From a checkpoint of a small mixture-of-experts model trained on Wikipedia: 32 experts in each of 8 layers, 1 pick a token.
Below are experts of layer 3 (counted from 0) of a mixture-of-experts language model. Rows are named router (the router's row for the expert), gate (a neuron's input weights, with its number), up (a neuron's input weights, with its number), down (a neuron's output weights, with its number) and show model dimensions 384-447. Each number is 500 + 40 x the weight over its row's rms, rounded and kept within 0 to 999. Numbers have three digits each.
Before each expert's rows: a language model's description of what the expert responds to. This comes from a sample of Wikipedia text that the model never trained on.

# expert 29
What it handles: Closing parentheses after abbreviations or asides, table row pipes, and scattered words in tables of names and sports results.
router:465482516511524559491529512495477559541536498577447493508527437491451465474417480549552478486475546542430560511487496479549467522468539492467583459468488457518529484546472562512520497568418498
gate0:445455478462506535513507550521492438515500539566482504556505536474468493562519468500484421496438511502445469466484493482522467527493515490520510536487497462541431489431514534528529484563505569
up0:533497521504460508523528520487366463473500432456513444480510526532484533529539521500490553598483460551458510510493489554507448539507513527505513505513527478505529534460476550488472542480508579
down0:540563506508554478496466506460440473485477423393485483524497516556444528470480535484507510533503445477571482497493514471544433506483515487528441464469524516558542455484499563513493537447464573
gate1:437499517449481518537465458475516518521472500442470446526453502467492490501488505551517465454528491461423518498506488533481484512551576534559426542505511511503550484473532456383525505508503560
up1:543554561539459553436462513425496449419499418544405498499500506473529529575506505472470533530492576532479544470525496490547538420448535483483501516516432591502492501520494513509496536509581538
down1:453479539539483525522520485470537486515590498512547402569511528493525484544523477494474465492474417511436475536456491497523501437522488562518469514483512497475523443459559493536432513504490451
gate2:589558492448513617502516522410517444522486511593392449525558481520528493533467485589528490421452546509465473535531468534470510512446496491479555469546528489589501489521502512492448453467477448
up2:552520457432557466511514569459454488528525454523439515579450598489438507540491466488435526424590527479489504476494445387514491506421488529544526593518492510493497469578507495518493490480524590
down2:537523522471485568494535620482537448487529467517540505526519488492517508489427472520481529472441526548483576515480484502505416547465451537507458475493524426444484542512515421462474538543570486
gate3:517505563499478531605509498461466511490544463511481575557562503541425471541454479536459492423546486504528501464548464494490474522405550490450451539555438503475491482475533438488537423526484542
up3:508533495513470454442468453497525505449504505406489531508516556463461449511455504466520484436460448431537527590513476501519572533506525441559494480522506527462460459447496544501555471590474457
down3:527477504545572516418501541460511496510496460463495487493472517466460447541489530560536506457440522481592535469530491514559563502459513501516536425434466455492418564510510516508493522420555422
gate4:409475501538475516482484457534475367484450443519465488516528533598481495561494518510503538511516441407512551464498471474531447476511517468446541459427505499497425527562483549549461517478469434
up4:488472572476493524500432478400456421421481509465504359469526510513571489483440531459455514509510530558477511503440463472483495509479488546550581423455463511450504496472509493550451529525467492
down4:471506455513504520480474476477436492504576466502417447475498507509551442488465477496534492432460479463452505506475527496474396432515476467496345453480511467499507462500561496480533462474462472
gate5:497527517547482554479589437468527548415481493526491548472494478530492532546504469491558483453489504471536469569458442491526429496483595428500474495535477486483535494496575534534514503478468506
up5:412471475510510460477548533478452591465531492485499536507495465491582473489507535524521528484584445506427471468452535465454494455521495517485446470478489505498501500468468520438541493427503552
down5:547460424552528497548453542559480431470465524509507450481576497465452427521544464509386515475480500554507499478487507504498429473488558478480453512478465507564432535539464519512496456494437508
gate6:500543515532590530494521557472527448496523486503524530461511523582561475480545494503465485480485487520568452545560551480471438582546503531550573486454472536483457500468511452446571531511508505
up6:480506437549539518530558523461532471458502487494601563464527397500565477419489491461480505444428582435509477567526468484483478505454508444481455469590414437478487535575493464479470494511483490
down6:432459497518486504473438530481562534489534476451484511469472536519446485530500523554491474516467483498573559519466475555472602529491480443492574464570513443526522435465495473494462488502534555
gate7:516489464521432492523514487507556480547535458470417493434496471438520532591559525536511529449528527572453520567493504531524505547544529554476544518557502491539515487483495557534497492466438498
up7:584539509491535502519514513552533444544490464548591534466465497488513502497479593484460460471452545516587539474449520512481496526501517509462511513492474515525524474492527460490461510513429568
down7:454467521567536531513575497476426477542465480522555548495479393456486549445522519409453516486501527543536509479508557521524559532475456556496571562537500543547493449539529542479486482483463569
gate8:467551556528474431486525488478544560487490467544541547512530537519507522471468465497502549582493480471540507562439496496435403530569498491397495488539457497479494468489481477494500502487508527
up8:523497455565409509472476542496508429466486490544517568479558548449467517525414437494441468456497400558553583514452506486515487539485477546562534569526522503525494490579513460444485548468540500
down8:502537490494574529481518540505557492545471448453488447570537525490456520574517495512546477458565492522533551614440476437541559462405466515425521515465533509514475516460543478503497514527525410
gate9:525486484473476495501458477463505527522487520549453472559442500536474477563438495573540502505530529515507477511499494569464456497441562525492486510514428493459527514532481466515493502411549471
up9:444487462542534542532483497483470473531511479528476487544467418446501496484586512519491543502527497547483488490523479435418401497515442509549541427513539548397473472508449472535470621585527547
down9:460452479515448450467536519506486521511448473508512562528557440567578443548535507539555518447472496512516469517592464548524511580503549445459567449444564453476476526493466501557485512507414551

# expert 25
What it handles: Semicolons, pipes, dashes and commas separating names or cells in tables and lists, plus decimal numbers, such as Perry; Baker;, 1.1.
router:484444493466512534498551436505482520561499551515525471528530424472478471507429511557502435474476528540463545524517539549588547532458571519469549457505504465482497477541470547478526444557448483
gate0:553477506532526478432475480413428501458492487517494476534555553532536542510487536569538537500462497503500580580481503545556575530408469506437471531556427463486495523501455503431510500529459536
up0:498520533455477564463474473476508580440558525471579526511455469494520492483532493482535526553505525473464513495443492489428510499518493374445500520548475457442512466538482474475544482516443528
down0:574414552550542529537437582492527560488538503437489502516544514515491512449449501501518382472472455552556442500523555460463529552445580462497558475497528492467521425470525532535491580466403468
gate1:492486538412450524563535486545524506548528450519552416459505496441497475462526462444453407532466529500397497458397539478452474508458500568508521519510549531471584464496449484533440543520457480
up1:457459574491476523489460550472526516504544506470515481528598497457557463591548529591465549487482453540487487529453536549484541477444477505505481469457452484500451498544508480445464504494572466
down1:516523521445463464497482514488528558524527494521517546451501457440514379456458440446484495478537496441420420529499489508502458483501501472489506429486510503520433452475444507498504584454397501
gate2:533542508499522534513567497448428576386530509452573451392575546507487485517504491438448562613540451530500483407525511549489551461564429441497526503520514474516570475474490433543450520504544487
up2:531505474532411484493493450436536484464514460557559524491501524487509462564500474523527541456532499519541491520485487410487456577448466500440439517508587441525582466457562564532525483500515464
down2:558486508480439541507511446466536497467576496543478441485427450593512419482479545476468505495534464490562463447468451511474496531508488520542479538518487524531520476572479543530510428487558441
gate3:485556514448485491485522460429500547525543476527483502495475453448483502501511511488490466514585437553502519473512583431474493525492494538468539476490498480512482511492526464502564474515475494
up3:564452518529469489467561595451545556563461478574498527538496533532496442498472494472534531510430530517540513582496491510475459450482484559524510518518444556481554481384480516537538497529475582
down3:520473517464549500545521505562458514436561498527585503392564568513488511505478473609440474567453495521502470481497456469444542512526454538483563473520490504436469471495522497484528562450528476
gate4:438558521490519466575530553552486518513453506530484485544467593558478487487485481467503457404512507479522518423446464526483496513438482509480461447498471500546534459461440500487498494502514466
up4:476570493558552532504530466454513565527467492488498413503422430454568505499431482493471485525495586500438511491505521426541473516489550486551499475476415527586572467553539510525454537502612531
down4:506510489496434522449516478485543543477543590565487520479466452558543502526498520498508502570470485531556481574514546487499466488517557519544498435518409463513494440497490474484470502487523447
gate5:501525496495482503563496534552516536528545482554571515500475502483455427512482497509492522403482469461492566431474597497487494597543533479529480535411493541478454503502521513430433442523470472
up5:520444496465545452510426537504522549453569503529593489547523542536511503492506441477574582524489467480482531417450492498466466504472559503506484478598498489417434513533500483500521472515500448
down5:463517547478522535503447509531503528532447445455533519432429551523527542563466463472520450535516511560525419506495543551504512527484470498493389523517448450484518511463554486553553488569533505
gate6:503493555527497489479494533480462514507442494496451579450528480524543461469472515521481562475477469504495448432393512513531530485494507462475526512520530498501470521558571497510438454485517549
up6:533535484510445461490553437555499452530430475549486494523516483460500397490542563486551498474548489495467510557466500491476501544407504443465500467551409499508508481400544469539501479543531533
down6:500522502506475466411472471483450447513528504485453598541496491545567488590466396512478512503509455587439485550466548455491462472476473467523515520445516481563343524446427543485523530496464491
gate7:507530535497440411534543571472458448490473437525468539461507510457455441557520484534505478518547450495569551434467542522541510564482444476495465508470520446559442425436481535494467483577507518
up7:476553562450490572467492444529451486536503500541548494504489530532461512517481494484551546462476474560491475467502521432523495494531596521548525472541570527519530624449432575533510439541524509
down7:463509572508431508450456486521527540534563471550455472468562521601559514511528543498528533476513530524532467510472526509548469568494503557447521500545507485467501517479533521533466474540556494
gate8:494457481493417464475588519485480520457498466570433514566441491510566560539540495459504462510555521549510480525522499457533477522442533496503500473482543508570485520533569505521446457480449507
up8:487543542495543515529446513499496515489481456402492492460482550500407511491533530495565427448563580515459461457528531527546536574473523447487545442456525464485459548521503486450483542508504546
down8:437501527500510414461445461479546536447509490529504471487514535510479522447569508475506543514488532417493513505551438515439490452491455487477515516485468529484444431512439494493482573461501490
gate9:525585482561460554533515580554416557586479491473535480521509523497459444505536437512452455517518472583527476488485464461521494508430529497547566545435460511502470490455496436467489461512545498
up9:452549545505553547501572519514504531527507496542514436495503523444479493423565584491531471437552544523443477545466544523504436536551466465447495523483489482456506521450549453472552476503552441
down9:505511468460492485512458456529552565502466604496542516548585473402521489456495516456544540496485550510507517503497541502528496559454431474489524478469547490497461480428492563432458484429536486

# expert 20
What it handles: Table pipes, coordinate digits, unit pieces like mi, and verbs or prepositions mid-sentence like having, of, have.
router:462487472517508551476504488437534536573513490578484511547542418507470499526502449555462466498469551530459489514498551546570450540438523521512536433533498499540475510550472576490518502559446462
gate0:539489535525482452441529586562471520455541488459522396540455498469491477461464621450499557491498522548428530527546507508482490491476472561502475564486550509487450519496546402455504472471488492
up0:515418481457461479621482512485442463486543474516534512486495482513517524539487583507470532443516543479482537516471549513457547523466504520473448537508527543517519556546498451532481443498531530
down0:498524545517529525458453509477472482529476535519458454546571462509490509472468563494573513497557494502525488594458470456587497544508502541455456537586521513506421479487507463567516538509465588
gate1:563489530485471556516548488471428496467501479566526494519562525543510459456498546463512398550522540473486511454420510545553541510551560457547466567529510457588552505436501615574526551566498485
up1:463539432510526495510520502539465479533443477487450477546505513488529525448522483519543508484535525552437490487575529506428556516516467542479469539521431633540492530459470448465527548499429474
down1:549443565557485530500413494512547527513497519511454502414527469490539534512517459450443507432495501461478460545497568553446492517521460507448528511494571436438455461518485519559489533528500479
gate2:491478449468460495515553466492490496472474470520442510549493521519550521545463498499497524519492524520492532499458624495477482549449490442529529528531444432511496488500424428545516512515507495
up2:533507559552513532566539476472535543473532396539530477457525522538508483390541482528523533508467486465526505498478518499536534432439533491501504531504430515488480521521499566465467502496539563
down2:491524490487508466582457500534503510537538522548497565585564433494471512502488502545404497472478477509451435515515497537479514486507440523497502553512570479475488496530511484489491503467507514
gate3:467496488497527489444540526500452523462455502514540584582529554446404552409496496518546499535517484481529475454492536564435464511537475538480522457519565523500501433515489509523549516518520481
up3:608404427545512473530548573454466501491459510492485457485452479503492546452505475484466512490417531463552480552529477523484440573516376529540452478467474479549508525518480484481535577479516482
down3:446465449503529494494560528450462477487534529502544500463582486558489481580570476462430597553490533483550477488452545604456476530505559465490530550556541502523508485492473494531533456523484525
gate4:470400514472487527502616498456521462489517493545490541477467584524514457481508542474529491474542526512523429461461507535499533492509436564459502464511515478447523491503469485479538455485501529
up4:445511440482473499489474499524554467566541425510463511467458486534541474525513483517532519517573473516521506491508540481437476482496482508541552418418569570533484464574445518412459551517539502
down4:511499467469461516501526496515473485472453537459517526533555477559449463566563496549491487478525495507532538500536498492499590492503609462498471525535553528558581459433544507493534538437560441
gate5:480466560484483453503591475460520515509503507520470468521481459536518511515564434505525508433469459544431523456490478536525396550454521549471478487492498532465513519512469526448444475498513498
up5:475508478539502470452504445550469530475460483539491487526453500497491445458531495438477472432536428550487467486517520513455532493526427470450624415470458545477534528458536549493559453519412495
down5:548555546542549446524494527583496530553525474495467483461486504502516500474531466438475487467505461471489486578477542495498497523510487473486424461426511452496522539518456485515437427442529490
gate6:490546514531513545564504501497589445504510554438538535531502608537497559510576571521459481552429576522442496549517608532398443525487458515534489564484440516489472483525479501488482587485405507
up6:463528477466591477507440536454425450471530464540461490517496473531432421489457550474477510552469502568500480556537500491466571472484532442573550525516453529466454503515430588453483538492595523
down6:541495541494521446454504511507421535429509499466531465523526522437458522478448517523582545512568428525467523492462507508485493455524467521513496449498467496455537527497577537509504400473459514
gate7:577442541555408453525458547416462396436394538544440518480456437506572514465469499563468489503466524561513525520465504570497492537443473494431492512485489430548463511522539498523565470548452534
up7:527465440526497465430477571491455495458533529540524482514567526507526483484550515515524450507519486484407541522477498465505527467574512451456476457491453459481522454436505572491493481540539495
down7:524564492557444486482459550515530577506551460487526492529528518536533382427520488528477469521488411525513571455563622503557453481415458558472491464477502449508495520505483542479495455456430509
gate8:405495440474537533488489448488512443444511588480477527504577505490470574553445483491497512523473523466545583558529477441482450512508476532508502446517475431492567489465501533481558436484534521
up8:476452421531579500577535538445508500484397457473473459490442493499568535449539425465512485503475472431482557539564520476439487441510589536520463491449536530450509502508604553552481495506514520
down8:515502517532493459500513537492455539462438549457469500508482485475514480515379549518537503471486511463413523534552460541485513486515493542442488465520499526499511479467507474519486463524496531
gate9:556460490435491494497540522542508558467518463462585496481502460576438492489520432437543500545468485497443539479485573487491499459480500478571475487471476552553524442498442572487523474517553518
up9:486495550471452555562490450524481521507423460547457523533533551454573537458439570495523487493575548499499457493425567493469542487488569585492542479464463442503468579476511522525479477477475539
down9:456433538434456519537485506635543481540510500557571528541447549533512505531512559507502478506496504410521519515507502559457447504542441568473425520578500516509525495540455452556517546517543452